{"n_layer": 17, "d_model": 128, "n_experts": 256, "experts_per_token": 6, "d_expert": 32, "d_shared_expert": 64, "activation": "reglu", "moe_layers": [1, 3, 5, 7, 9, 11, 13, 15], "router_score": "sigmoid", "normalize_top_k": true, "routed_scale": 1.0, "balance_loss": 0.00294, "balance_bias": true, "init_std_router": 0.00837, "lr_router": 0.00198, "vocab_size": 1032, "norm": "layernorm", "norm_eps": 1e-06, "tie_embeddings": "early", "optimizer": "soap_variant", "lr": 0.00682, "beta1": 0.95, "beta2": 0.99, "batch_tokens": [65536, 131072, 262144], "seq_len": 2048, "train_tokens": 457500000, "steps": 3461, "dataset": "wikipedia_en"}
Below are experts of layer 3 (counted from 0) of a mixture-of-experts language model. Rows are named router (the router's row for the expert), gate (a neuron's input weights, with its number), up (a neuron's input weights, with its number), down (a neuron's output weights, with its number) and show model dimensions 0-127. Each number is 128 + 32 x the weight over its row's rms, rounded and kept within 0 to 255.
Before each expert's rows: "comes after" lists some tokens at least twice as common just before its tokens as in all text. This comes from a sample of Wikipedia text that the model never trained on. Tokens count by the router's weight.

# expert 62
comes after: " B", " b", " ch", "b", " Ch", " bu"
router [105 151 176  75 112 140 117  56 139 158 145 135  88 108 168 143  81  77 152 175  90 122  83 124 100 153 139 120  85  99 155 129 155  99 103 139  98 113 114 115 106 161 152 190 134 172  77 176 164 110 174 129 113 118 159 114 171 177  80 117 147 166  86 106  83 133 121 140 141 101 140 108 129  72 174 114 117 145 129 123 160 151 155  95 158 153 118 174  88 146 148 103 122 168 104 125 132 128 142 127 103  80  83 127 105 118 161 171  77  61 191 185 165 118 150 129 100 175 124 107  71 150 183 119 122 201  95  85]
gate0 [166 141 219  71 100 193 166 166  88 108 145  96 172 162 126 115 136 120 122 142 106 125 153 168 130 130 138 119 130  90  80 137 138 127  98 137 161 137  87 127 155 118 160 133 121 132  95 124  93 144 144 121 101 121 160  58 138 108 108  97 113 193 128 120 161  90 134  98  88 152 150 133  41 123 150 128  87 156 111 183 108 142 124 114 174 169 194 137  87 169 141 108 136 140 139 173  72 127 185  86 146 109 139 151  84  98 180  99 103 156 112 128 110  95  90 137 106 130 227  59 128  99 132 165 135 149 118 102]
up0 [158  93 157  56  94 150 134 116 154 165 113 154 200 146 147  93 140 105 161 118 131 102 105  83 127 133 122 122 135  78 143 100 149 212 135  84 160 129  83 113  66 129 184 131 121 160  94 104 126 141 202  76 123 111 186 103 105  93 151 105 129 200 138 128 118 163 150 136 148 153 131 110 131 120 137 138 160  96 152 137 141 128 123 137 161 208  60 155  37 126 100 128 134 106 137 158 133 102 197  95 134 140  85 135  96 163 158 103 125 141 138 116 114 106 148  91 160  80 149 115 127 111 120 184 156 105 109  64]
down0 [136 112 143 157 171  81  74 135  79 168 120  79 151 130 106 181 104 160 140 173 121 111 145 136  63 173 127 127 136 201 141 105 105 133 103 114  98 183 149 127 123  97 138 130 159 137 107 103 102 145 134 156 143 105  93 129 156  72 145  80  83  44 125 212 146 106  81 166  99 110 149  89 145 107 119  87 171  76 135 131 154 143 147 148 172 181 139 119 130 180  76 130 147 161 138 162 137 126 115 102 129 158 109 134  99 132 118 111 161  99  83 162  46  75 162 144 159  90 128 177 170 184 127 157 128 110 109 146]
gate1 [148 177 150 125 142 101 109 119 154 171 127  91 144 177 143 148 175  74 141 152 146 145 108 120 103 107 162  93  82 169 173 143 101 131 140 153 105 135  73 144 146 171 153 189 129 166 138 125 143  85 127 129 123 165 118 101 128 162 116  84 164 128 212 131 119 149 100 163 124 150 131 101 145 132 144 152 131 122  91 133 133 124 101  79 205  93 118 102 100 120 131 137 153 157  95 118 161  95 121  65 150  95 137  83 199  67 109 108  78  87 109 117  88  84  35  92 149 119 122 160  84 204 139  90 161 156 127  82]
up1 [142 200 116 146 102 134 116 106 124 134 112 107 146 121 174 106 136 128 174 170 150 135 133 127 113 129 164 107  49 135 153 132 119 106 122 146  88 113  51 120  90 117 114 197 109 187 113  96 139 174 146  94 154 132 120 122 122 184 103  95 131 110 123 118 138 137  96 178 113 150 159 111 150 137 163 108 118 119 130 126 130 148 113   0 179 169 105 133 114 151 135 140 155 106 111 142 159  98 131 131 151 112 110  94 223 115 132 172  83  64 110 110 131 136 100 132 147 116 156 132  87 176 172  95 145 103 104  48]
down1 [101 116 124 162  99 160 149 113  89 149 125  86 126 101 120  88  81 121 136 143  98  96 172 144 164 158  73  97 111 121 151 105  63 116 134 102 213 143 125 142 123 185 152 141 150 141 117  94 150 116 167 154 154 168 155 151 117 200  70 152 122 145 120 151 101 101  88 108 153  52 204 142 105  76 129 139 100 182 139  81 141 127 119 156 141 146 201 134 131 129 153 155 174 161 121 149 101  95 124  87 169  83 147 117  82 114  88 107  97 131 147 118 154 136 160  83  71 141 118 129 163 150 133  30 143  89 117 136]
gate2 [215 117 139  80 148 125 133 105  85  97 106 157 115 178 150 115 133 133 113 160 149  46 104 135 162 110 117 132 148 113 161 155 193 115 104 124 139 117 189  78  84 122 174 146  58 161  93 145 178 157 130 122 131 116 156 123 164 158 135 125 126 152 126 131 161 105  91  70 114 115  77 169 133 141 115 112 118 142 152  78 129 185 144 153 139 166 118 185  76 122 118 145 137 117 116 111  84 154  94 178  95 115  85 125 150 178 171 131 115  78 140 134  62 126 125 122 130 223 141 113 166 144 168 150 122 168  60 131]
up2 [142 120 141  76 105 110 103  65  69 150 122 123 140 176 148 147 130  89 113 154 184  52  68 159 145 104 103 110 149 133 140 156 142 109 123 103 128  95 168 101 108 138 185 159  83 180  57 145 149 142 107 115 110 172 138 121 145 137 130  94 143 130 116 122 204 130  50  85  82 149  94 135 144 130 121 116 132 125 178 123 118 170 115 115  98 135 147 155  92 162  96 128 140 121 104 136  82 145 104 160 108 115 147 118 148 156 152 141  90  69 120 122  80 139 165 103 153 230 137 107 161 140 173 166 160 161  47 155]
down2 [138 108 111 145 153 114 107  75  85 189 106 114 124  76 143 133 138 117  94 171  74 175 132 129  94 154 121  76 134 113 110 120 120  99 144  96 150  91  77 205 176 144  96  79 134 119 146 123  50 140 184 139  97  94 188 148 144  93 136 153 110 122 148  78 126 128 119  92 177 127 118 115 175 112  94 140  87 153 183 160 154 154  58 138 100 161 117 122 161 147 143 109 103 148 149 173 120 164 134 146 153 161 119 106 139 155  99  72 154 160  59 171 130  95 107 119 166  99 188  47  94 164 136 162 126 120 130 128]
gate3 [133 118 128  36  99 190  98 131 162 131 111 106 111 159 141 183 146 150 144 148  58 139  84 124 151 138 130 138 101 117 179 111 135 127 158 111 149 144 117 117  37  73 129 144 164 141 147 130 141  95 111 148 132 141 178 106 133 132 130 114 154 187 107 106 100 123 115 172 124  99 151 140 103  71 242 136 116 120  92 173 192 132 137 113 171 109  82 142 151 136 139  74 137 123 158  93 150 114 106 110 144  89  80 198 143 127 156 150 111 113 145 155 139 144 127 114 128 130  60 165  68 152 167 185 119 167  90 116]
up3 [164 122 119  68  93 149 131  89 190 195 104  78 144 156 106 116 133 143 161 150  87 141  94 114 125 114 111 156 124 162 154 136 170  84 184 135 126 155 178  92  98 147 179 116 150 140 119 150 166 176 114 141 138 147  98 152 146 128 118  94 167 153  76 137 110 112 152 185 121  84 170 101 117  81 171 101 127 119 111 180 237 134 159 122 155 128  54  81 153 127 156 124 122 138  97 108 126 128  93 131 130 133  87 201 109  95 139 146 105 149 122 128 144 143 170 115  95 130  68 163  56 144 150 173 101 133  73 135]
down3 [191 118 138  38 133 171 171 141 146 103 127  84 168  90 137 106  58 100 155  93 117 109 196 147 125 152 224 157 131 130 144 114 174  70 164 121 108 116 115 162 146  82  97 108 180 108 152 152 106 127 144 144  91  49 119  99 150 140 167 129 110  97 158  78 174 127 149 110 104 154 131 171 183 116  96 176 119 142 132  96 180 124 109 109  95 157 149 114 120 185 111  98 122 162 122 162 100 125 106 135  98 117 147 127 109  99 182 108 170 111  94 143 116 137 120 113 114 118 117 147  94 180 166  98  70  74 129 136]
gate4 [168 123 137  59 112 119  91  77 113  76 141 127 133  82 173 162  97 127 122 133  71 123 140 133  96 146 108 138 108 119 110 156 104 144  88 130  92 132 139 113 139 112 112 166 101 154  74 143 157  80 151 145 164 109 194 148 221  93 111 127 133 123 101 156 128 117 109 153 157 188 114 189 153  95 164 139 113  87 116 137 120 189 150 151  94 114 119 121 112 151 177  97 100 166  91  57 166 103 153 133 134 122  76 135 159 111 179 131 163 102 104 161 200  98 142 113  87 160 155  66 167 156 175 116 139 138  55 111]
up4 [102 149 194 153 131 125 168 144 124 172 130 120 120 144 100 160 121 150 122 128 164 143 158 137 176 121 165 127 137 138 105  92 180  98 210 107 148 126 123 143  92 133 135  74 169  75  82  84 140 134  93  76  87 164 113  69  88 141 138 122  56 126  88 133 139 101 110 164  87  57 125  73 134 163 175 132  71 197 156 139  71  83 190 106  93 126 162 109  93 123  98 143 149  85 130 189 113 160 147 162 133 147 129 114 112 164  78 146 136 166 157 106 130 121 118 135 141 135 133 188 104 124  99 169 113 109 161  87]
down4 [178 154 127 184 152 113 121 137  99 174 129 136  58 161 102 136 122 175 130 149 130 109 161 132  62 181 154 115 142 160 192  98 124  73 120  99 183 174 146  71 124 121  85 124 148 210 116 177 128 202  87 175  71 116 165 114 142 137 134 147 155 135  90 126 125 175 146 156 140 116  38 106  85 132 193 117 165 106  94 121  69 122  88 167 134  94 105 150 117 127 142 132  70  90 118 195 129  84 136 131 117 107 108 108 131 133 148 118 138 130 146  86 126 107 139 154 145  99 102 103 153  93 129 114  89 108 123 116]

# expert 181
comes after: ".", ",", " as", " and", " is", " that"
router [167 144 103 125 119  89 111  79 117  99 154 157  54 173 211 133 113 125 159 131 107 122 125 206 144 138 106 149 122 111 167 126 106 114 110 120 165  59 125 143 166 144  57 147 121 147 146 164 128 130 191 117 137  89 137 132 169  91  98 118 134 143 112 179  93 208 110 127 109  92 124 160 132  77 104 144 132 157 140 130  84 116 158  70 147 102 100 163  46 152 116 130 111  96 107 120 178  75 139 110 125 126 154 148 105  87 166 161  89 127 164 148 108  53 124 149 144  86  87 152 121 126 131 157  76 183  96 127]
gate0 [129 174  91 103 120 160 131 115 130 143 106 127  79 185 131 120 106 146 195 130  54  89 158  87 150 138 139  85 123  79 144  98 135 128 124 117 164  88 123 118 135 134  59 110 164 152 156 138 168  98  83 110 107 111 172 174 160  52 129 130 120 156 123 148 155 131 139 119  98 136  45 164 118  65 125 131 140 115 132 171 103 114 152 132 139 159 118 103 154 103  68 138 105 108 154 129 133  80 118  89 147  87 123 204 154 111 106 152  45 196  97 116 153 195 142 159 161 110 139 172 120 103 173 150 151 140  80 155]
up0 [120 135  81 113 145 128 106 107 128 146 116  97  92 187 137 116 120 174 175 115 105  87 157 107 160 137 144  79 134 102 205  85 140 124 115 127 168  95 144 109 157 124  71 158 147 153 143 127 173 117  68  98 162 143 162 165 173  32 145 144 128 153 128 136 139 106 159 102 125 159  67 113  92  76 114 129 151 136 147 161 105 129 149 125 118 139 127  72 137 131  74 142 128  89 142 121 152  89 114  93 184  60 129 220 151  85 127 137  82 189  99 124 145 186 145 131 173 120 129 162 126  88 169 147 126 134  56 124]
down0 [106 109 151 103 135 141 128 146  68 103 167 104  91 214  81  99 159 130 145 165 123 141 126 123 138 128 170 123 113 119 182 171 122 168 121  88 155  53  89 106 138  93  88 112 120 129 115 160 129 124 159 123 148 107 117 117 144  94 153 129 153 128 114 198 176 187  54 118 174 158 123  76 143 105 173 138 184 146 155 156 113 177 143 165 164 130 154 143 168 144 110 124 119 195 121 155  53  90 113  67 145 150 148  59 138  95  56 148 106 123 118  93 106 109 155  95  97  96 131  98 103 155 151 149 137 144 139  85]
gate1 [ 70 140 142 167 148  81 172 148 105  91 203 100 106 149 161 156 123 107 169 113  68 122  77 115 120 152 112 152 157  97 113 149 121  60 120 141 118  79  95 120 112 152 110  97  69 202 101 150 113  90 133  42 131 124 153 110 137 138 171 115 111 168 151  98 144 116 138 106 116 103 149 166 126 152 140 116 143 117 110 126  78 229 135 105 138 107 149 133 118 147 223 107 129 117 103 116 149 110 152 135 160 190  90 132  99 142 159 167 123 126 139 139  87 115 158 143 105  35 128  72 148 169 134 128 131 131 128 170]
up1 [101  77 164 149 148  54 148 157 126 107 167  87  99 153 168 173  92 113 202 112  69 111  99 159 138 137 116 147 136  86 135 140  97  69 149 149 136  66  93 108 124 152 128 117  90 202 118 133 142 105 127  78 166 119 162  76 144  94 151 155  78 150 135 118 140 143 135 104 142  54 130 189 123  97 107  76 165 149 133 111 102 209 101 147 143  87 162 135 107 134 202  94  92  61  93 112 111 122 157 143 166 175 108 144 104  99 177 146 142 122 140 152  95 127 146 137 112  78 114 104 137 138 148 166 144 106 107 141]
down1 [155 180 117 111 150 106 129  66 164 136  69  71 118  54 127  88  85 149 179 118 194 113 111 149 142 144 185  60 134 166 133 113 108 156 165  96 131 105 110 138 184 188 119 116 112  95 164 170 188  97 105 143 134 128  90 144  99 142 132 124  95 140 132 196 137 133 153  77 128 111 118 117 150 151 143 161 119 117 115 146  75  77 110 127 197  94 145 151  90 168  81 175 113 133  84 202 146 130 127  89 108 146 168 132 150 138  97 135 109 169 102 114 113  84 161 115 154 143  94 122 131 143 103 202 134 113  86 134]
gate2 [111 125 152 137 183 141 105 138 174 151  97 129 147 156 117 124 112  30 129 159  97 179 167 172 160  85 136 119 125 169 177  82 153 173 109 179 123  87 116 176 150 136  90 126 108 171 116 121  87 177 159  46 136 115 112 114 133 130 101 161 149 112  78 108 122 146  96 136 139 131 171  58 126  93  58 176 132 135 134 170 145  53 100 159 162 143 113 154 103  85 159  90 111 134  70 147 159  98 132 138 112 174 131 181  79 198 119 138 123 103 112  95 148 127 111  87 144 148 148 143 108 151 135 115  79 145 147 136]
up2 [117 103 101 127  63  88 152 133 107 106 182 132 138  88 121 120 127 203 113 106 168  75 106 105  75 184 151 131 128  96  81 164 112  89 140  81 168 174 167  76  87 138 177 123 152 119 165 126 170  82  75 210 128 134 135 152 124 119 136 108 104 127 157 143 158 100 179 147 121 126 117 182 128 185 162  82 134 104 152  77 130 212 128  84  96 125 134  98 166 176 111 151 121 109 189 150  93 140 128  96 144  86 136  54 158  60 148 104 149 153 116 149  90 130 149 153 127 129 108 117 136 111 128 136 140 122 107 117]
down2 [150 172  91 108 122  70 180 155 122 186  61  68 122 164 106 126 106  89 164 116 108  96 130 140 104 164 109  90 230 158 135 117 125 131 154 144 106 112  98  88 123 117 153 109 106 126 127 163 133  90 158 125 148  95  83 138 126 155  90  66 126  73 220 135 118 181 149  92 175 110 157 125 164 127  75 147 108 123 202 125 100 198 134 114 164  74 112 137 154  92 120 198 141  93 146 130 127 122 121 117 142 135 116 114  83 136 117 147 101 137 178 120  92 121 120 119 132 169 143 107 190 176 124 141 103 135 151 106]
gate3 [192 102 171 112 151  97 116 126 158 110 133  96 130 173 136  98 147 177 114 123 162 150 139 125 101 159 144 131 141 145 121 173 111 101 186 106 116 158 127 108 149 151   0 123 120 140 128 136 145 123 133 137 117 100 154 110 130  93  93 112 123  91 112  92  98 172 167 178 154 134 116 130 105  98 109 134 127 140 169  90 148 132 114 119 167  97  87 116 147 186 102 180  78 157 125 131 157 113  82 114 150 140 172 144 201  89 154  50 169  97 179 158  97 126 118 140 147  79  88 225 109 112 131 163  88 109 114 102]
up3 [111  85 105 128 113 155 113 130  61 188  88 124 133  57 127 110 148 147 166 135  74 178 138 137 141  26  85 153 140 138 129 134 124 129 103 156 176  61 142  90 103 159 135 150 145  79 100 112 112 121  97  84 121 153 152 137  72 179 145 180 132 154  98 121 125 120 137  94 141 155 114  82 143 126 183 151 109 138 128 129  90 135 146 183 149 143 127 171  84 141 119  93 168 121 100 155 110 118 157 129 174 148 147 171  83 124  72 162 115 142 132 123 156 167 188 130 143 221  85 130 127 181 130  68 145  94 146 144]
down3 [194 212 189  87 139 108 113 155 153  83 148 141 173 193 115 128 157 100 112 150 148 140 137  70 117 154 128  98 100 146 132  95 108 107 139 134  75 143 109 145 157 129 125 179  93 181 136 162  53 123 131 109 132 121  96  38  95 170 129 115 129 100  84  89  92 136  78 119 115 156 129 124 138 123 170 146 139 135 122  83 155 119 131 120 112 149 128 105 156 173 126 105  99 155 121 118 152  53 111  79 131  78 121 156 197 103 142 118 148 114 121  39 131 100 136 174 178 133 142 104 164 105 159 153 146 136 179  90]
gate4 [144 134 108 142 149  55 134 188 119 154 147 146 161  98 126  78  88 105 167 196 149 126 132 131 159  67 118 120 142  66 120 101 118 125  84  96 115 141 178 130 189 151 109 179  84 151 103 158 119  67 116 160  50 157  89 131 179 165 154  91 150 125 166  89 142  90 163 139  95 129 160 135 140 114 140 127  88 111 153 123  80 164 120 121 106 139 198 140 108 146 121 125 180 103  99 159  64  88 121  96 134 121 121 152  54 146 145 135 143  82 137  71 101  78  77 110 111 142 157 147 107 118 128  99 103 166 176 140]
up4 [162 120 103 115 122  91 125 132 182 142 190 128 151  86 142 160  80  95 193 157 194  96  94 162 178  81 132 165 149  99 125 117 112 168 100 108  94 114 139 117 143 190 139 148 128 130  89 125 177 102  77 167  83 181  99 143 176 116 138  66 124 133 182  68 113 103 158 155  91 101 118 125 165 155 112 111 117 124 114  99  75 151 152 121  90 138 151 173 121 136 121 130 187  94  63 169  79 115 130  70 168 135 134 112  64 149 177 138 112 117 133 102 123 113  52 101  96  96 138 131 110 132 169 108 147 139 170 132]
down4 [135 150 102 144 153 192 122 120 139 141 121 124 130 181  99 238 108 136 125  36 135 158 102 120 116 117 150 174 155  96 102 100 118 130   5 129  68 130 161 127 139 172 175 143  91 107 139 118  87 139 108 142 126 177 103 125 169 119 136 140 108 126  97 144 164 114 120 181 112 136 102 166 121 115 157 113 110 166  87 103 145 100 134 125  75  93  91  98 167 107  94 113 110 135 107  83 113  81 120 113 127 164 136  86  92 178 136 184 125 150 137 169 152 157 164 148 106 150 167  88 133 167 153  65 111 173 119 141]

# expert 182
comes after: " B", " b", "b", "B", " W", " St"
router [114 152 178 106 129 126  99 106 141  90  85 188  62 144 147 144 101  96 145 172 146 134  78 154 131 155 176 141  59 130 166 121 143 105 162  76 132 133 135 108  83 120 133 127 123 125 137 152 174 125 218  94 105 117 176  88 141 143  82 162 147 135  96 162  65 144 111 113 126 101 110 137 149 157 174 151  74 177  65 136 149 140 120  88 133 122 124 122 115 144 141 130 124 128 123 148 164 131 151 118 102  73  77 163 121  86 134  95 102  66 167 137 166 101 146 162 120 221  73 143  89 159 145 107  97 195 101 110]
gate0 [163 163 164 113 131  88 150 114 110  81 126 147 109 173 113 137 106 108 138 105 105 134  47 111  66 149 173 230 111  92 129 152 156  88  86 163  75 158 144 129 132 144 124 117 155 104  88 112 136  87 147  63 168 100 113 144  75 152 146 122 119  92 105 164 105 129  65 175  88  85  79 114 130 162 138 152 140 146 104 149 195 163 196 135 137 111 103 116 135 117 141 109 101 139 145 141 114  86 126 103 111 122 175 144 166 145 124 153 159 104  78 133  63 148  98 131 129 179  81 172 119 214 161 129 133 125 138 127]
up0 [136 175 157 138 134 132 119 183 128  84 122 133 134 188 145 111 111  42 135  89 164  99 112 155  24 168 122 160 141 112 118 127 152  81  58 153  56 102 181 111 109 134 151 147  92 127 103 108 139 104 161  88 148 101 133  89  74 149 168 112 128  60 132 140 158 169 105 104  59  87  86  99 126 172 174 152 145 120 115 155 146 120 149 136 142  93 144  96 157 117 139 120 127 112 146 152 123 126 164  73 140 128 141 151 123 222 138 121  92 141  84 189 109 143 119 133 114 184 122 147 111 169 161 106 139 147 123 152]
down0 [ 91 127 143 151 160 187 163 105 199 133 113 116 120  84 137 132  95 149 135 125 147 190 145 108  89 175  97 100 131 120 109 116 187 143 153 147 165 132 115 113 109 155 125 170 115 157 194 122 138 156 128 182 148 165 114 145  61 134 139  82 108 143  83 127  95 139 117 164  80 132 101 124 114  97  90 159 200 128 158  43 152  84 107 139 123 154 181 130 140 108 102 133  84  86 142  73  76 127 141 192 152 113  82 128 116 133  74 139  91 122 117  74 111  88 149 131 125 125 196 143  48  98  92 102 145 105 109 121]
gate1 [108 136 171 129  88  75 148 157 207  43 131 173 145 105 169 156 112 121 106  69  75 152  87 114 146 130 145 127 107  87 161 137 148 114 183 122 127 160 135 120  96 182 160 107 135 149 159 104 179  52 156 112 125  96 144  70 130 124 114 175 106  87  82 169  79 175 128 111 154 127 165 121 191 152 184 137  99 148  69 127 163 163 126  56 138 133 108 152  49 115 101 132 127 137 113 136 116 131 138 128 114 119 134 133  79  95 105 151 118 127 113 181 126 122 177  95  60 148 112 141 136 152 146 129 134 170 139 117]
up1 [103 123 193  71 104 126 125 188 152  54 122 156 150 135 163 146 101 109  94  81  52 128  90 119 147 113 164  76 101 116 171 135  98 122 139 124 119 143  96 136 150 175 151 149 125 125 150 145 111  78 126 181 110 109 148 100 151 134 132 188  89  84  88 133  66 175 142 105 156 126 142 134 135 210 178 144 108 195  59 141 131 128 150 113 143 150 111 100  53 103 138 133 112 132 153 102 145 197 126 102 108 114 126 104  83  88 124 148  89 131 153 166 159 109 164 136  60 169  91 100 128 137 164 120 143 156 106  99]
down1 [ 68 153 124 131 134  86 145 163  77 118  99  94 121  67 145  75 160  86 156 164 177 112 108  99 146 134 143 193 129 115 162 120 144 182 128 159 147 102 106 127 155 105 170  91 128 111 147 122 134 109 109 135 146 128  77 121 120  81 111  64 132 107 177  98 212 130 145 144 157 183 116 163  83 128 174  85  88 126 148 124  93 107  90 107 139 156 185 111 161  80 174 135 123 101 149 174 147  90 138  95 151  91 194 129 109 149 131 119 140 123 107 126 119  81 171  74 179  97 174 107 137  98  73 143 132 108 163 194]
gate2 [149 131 100 125 144 103  98 168 153 110 105 165  98 124 108 142 138 110 106 139 174 124 146 117 173 127 155 118 102 118 137 144 172 113 108  92 128 141 164 127 113  68 116 111 116 184 162 137 119  79 176  92  72 197 119 141 125 128 160 149 128 125 110 201  81 125 146 165 104 123 144  98 191 119 156 111 128 112  80 182 114 150 113  97 133 135 131 104  44 156 115 136 127 204 108 163 146 108 100 167 109 174  94 116  88  86 161 125 128 101 150 209 120  54 149 103 108 146  78  90 166 172  89 137  74 180 121  65]
up2 [177 134  92  89 139 103  80 172 128 137  85 159 101 100 155 129 133 140  93 167 203 122 152 100 170 103 134  98  95 149 138 123 159  99 138  52 149 144 139 117 111 119 122 109 114 149 137 160 170  88 158 115 127 170 122 131 142 135 166 133 173 100  88 172 112 144 128 143 112 126 137  99 198 129 131  95  99 142  99 123 144 158  99  68 106 122 122 116  56 185 100 155 127 243 121 108 124 115 110 165 102 157  82 138 128  79 172 125 133 100 143 190 156  69 131 156 100 155 115 113 154 163  74 138  83 154 143  51]
down2 [131 136 183 124 123 108  97 208 144 142 109 146 113 123 178 162 139 113 112 147 119 126 148  87  99 176 153 158 240 131 106 125  87 123 142 103 106 159 130 147 108 142 107 111 121  75 207 119 125 103 101 132 126  80  94 103  70  70  94 156 105 200 154 119 182 156  84 121  97 141  99  98 117 132 112  97 101 109 143 204 191 108  83  94 106  67 128 103 186 132 122 130 179  84 117 142 149 148 154 129 132 134 127 114  95 146 116 127 151 133 162 107 121 144 143 115 164 181 192 120 105 155  90 112 133  74 145 152]
gate3 [ 98 141 123 147 121 107 127 114 149 132  96 170 118 119 142  97 119 104 104 120  61  61 121 169 138 113 190 140 153 161 174 131 131 120 141 159 208 152 103 115 112  55 122 149 158 151 159 133 115  97 120 109 136 118 188  87 100 163 165 136 103  83 108 121 169  92  46 117 171 105 117 136 149 159 158 205 147 160 130 105 123 127 179 107 142 140 157  90  57 127 165 107 137 160 136  91 166 194 148 140  84 177 112 146  85  82 119 151  90 106 143 130 139 110  70 114 141  83  72 123  89 130 122  98 111 199 133 148]
up3 [110  48 147 124 128 179 167 117 175  98 148 185 135 122 128  71 109  82  59 111 120 138 147 103 136 148 164 197 103 134 117 124 129 119 128  94 112  92 143 128 159 113 123 186  78 174 183 117 140 142 136 109 150  99 146  97 124 187 104 142 183 131 110 138 147 115 166 119 167 145  91 195 124 136 177 113 113 138  90 118 162 109  85 206  99  92 119  81 161 173 104 102  93 102  92 130 134 117 109 134 135  94 168  85  69 134 137 142  86 194 137 146 106  91  82 165 178  66 139 131 131 112 116 165 122 134  85 134]
down3 [ 69 106 140  76 167  76  90 127  88 147  82 101 122 162 145 180 255 165 105 109 140 134 162 128 104 126 107 144  59 113  93 148 113 127  56 131 144 158  83 101  72 177 128  98 161 151 112 126  76 151 129 161 164 148 132 115 101 173 119 115 122 124 138 110  97 153 105 107 115 157 142 127 157  93 117 149 147 130 150 155 123 156 133 131 116 121 103 115 147 189  90 160  98 145 161  75 149 138 129 115 180 100 132 144 177 165 158 115 151 116  76 152 106  63 190 109 153 110 125 169 125 105 157 139 125  90 157 116]
gate4 [111 167 136 116 104 136  93 140 107 160 103 145 117 147 166 129 117  94 126 106 109  83 118  81 102 131 146  81 133 139 166 190 119 158  61 105 167 126 120 121 132 112  91  99 145 171 143  92 120 146 156 144 117 134 113 163 137 147 151  97 165 129 111  32 107 155  67  86  95 169  91 141 170 188  52 139  92 170 109 143  97 136  68  86 150 185 126  70 145 145 181 104 113 157 133  96 139 158 136 109 155 122 128  87 156 110 125 109 111 132 163  77 191 152 113 149 116 140 122 180 119 132 164  43 109 120 150 199]
up4 [136 147 157 162 143  94 163 102  57 121  85 158 134 193 156 103 147 153 138  90 178  70  99 138 130  73 121  82 209 150 111 147 159 132 110 140 171 149  73  54 121 151 167 159 145 174  79 109 160 137  84 109 125 123 157 171 108 155 121 151 132 131  59  34 104 117 133 112 132 120 133 115 129 153 112  91 161 122 138  90 141 142 135 171  70 186 120 102 215 126 135 133 135  94  88 134 143 132 121 128 107 111 121 152 154 160 143 105  85 150 132  65 165 181 149  96 145 120 143 154  85 166 134 104 131 133 131 122]
down4 [143 108  26 120 123 158 134 131 108 170 131 167 114 194 154  82 109 172 109 157 170  99  90 162 127 125 176  80 112 101 211 122  85 116  94 148  89 118 148 144 144  85 151 131  75 132 160 114  82 114 124 149  94  59 168 201 140  64 159 117 119 154 143 139 137 145 103 146 102 189 151 110 149 155 162 142 139 128 130 108  87 128 135 121 135 116 157 107 104 156 135 170 139  95 119 109  93 156 127  52  78 182 116  75  89 154 144 159  89 140 129 142 151 151  79 149 111 131 138 122 142 142 170 104 200 125 138  98]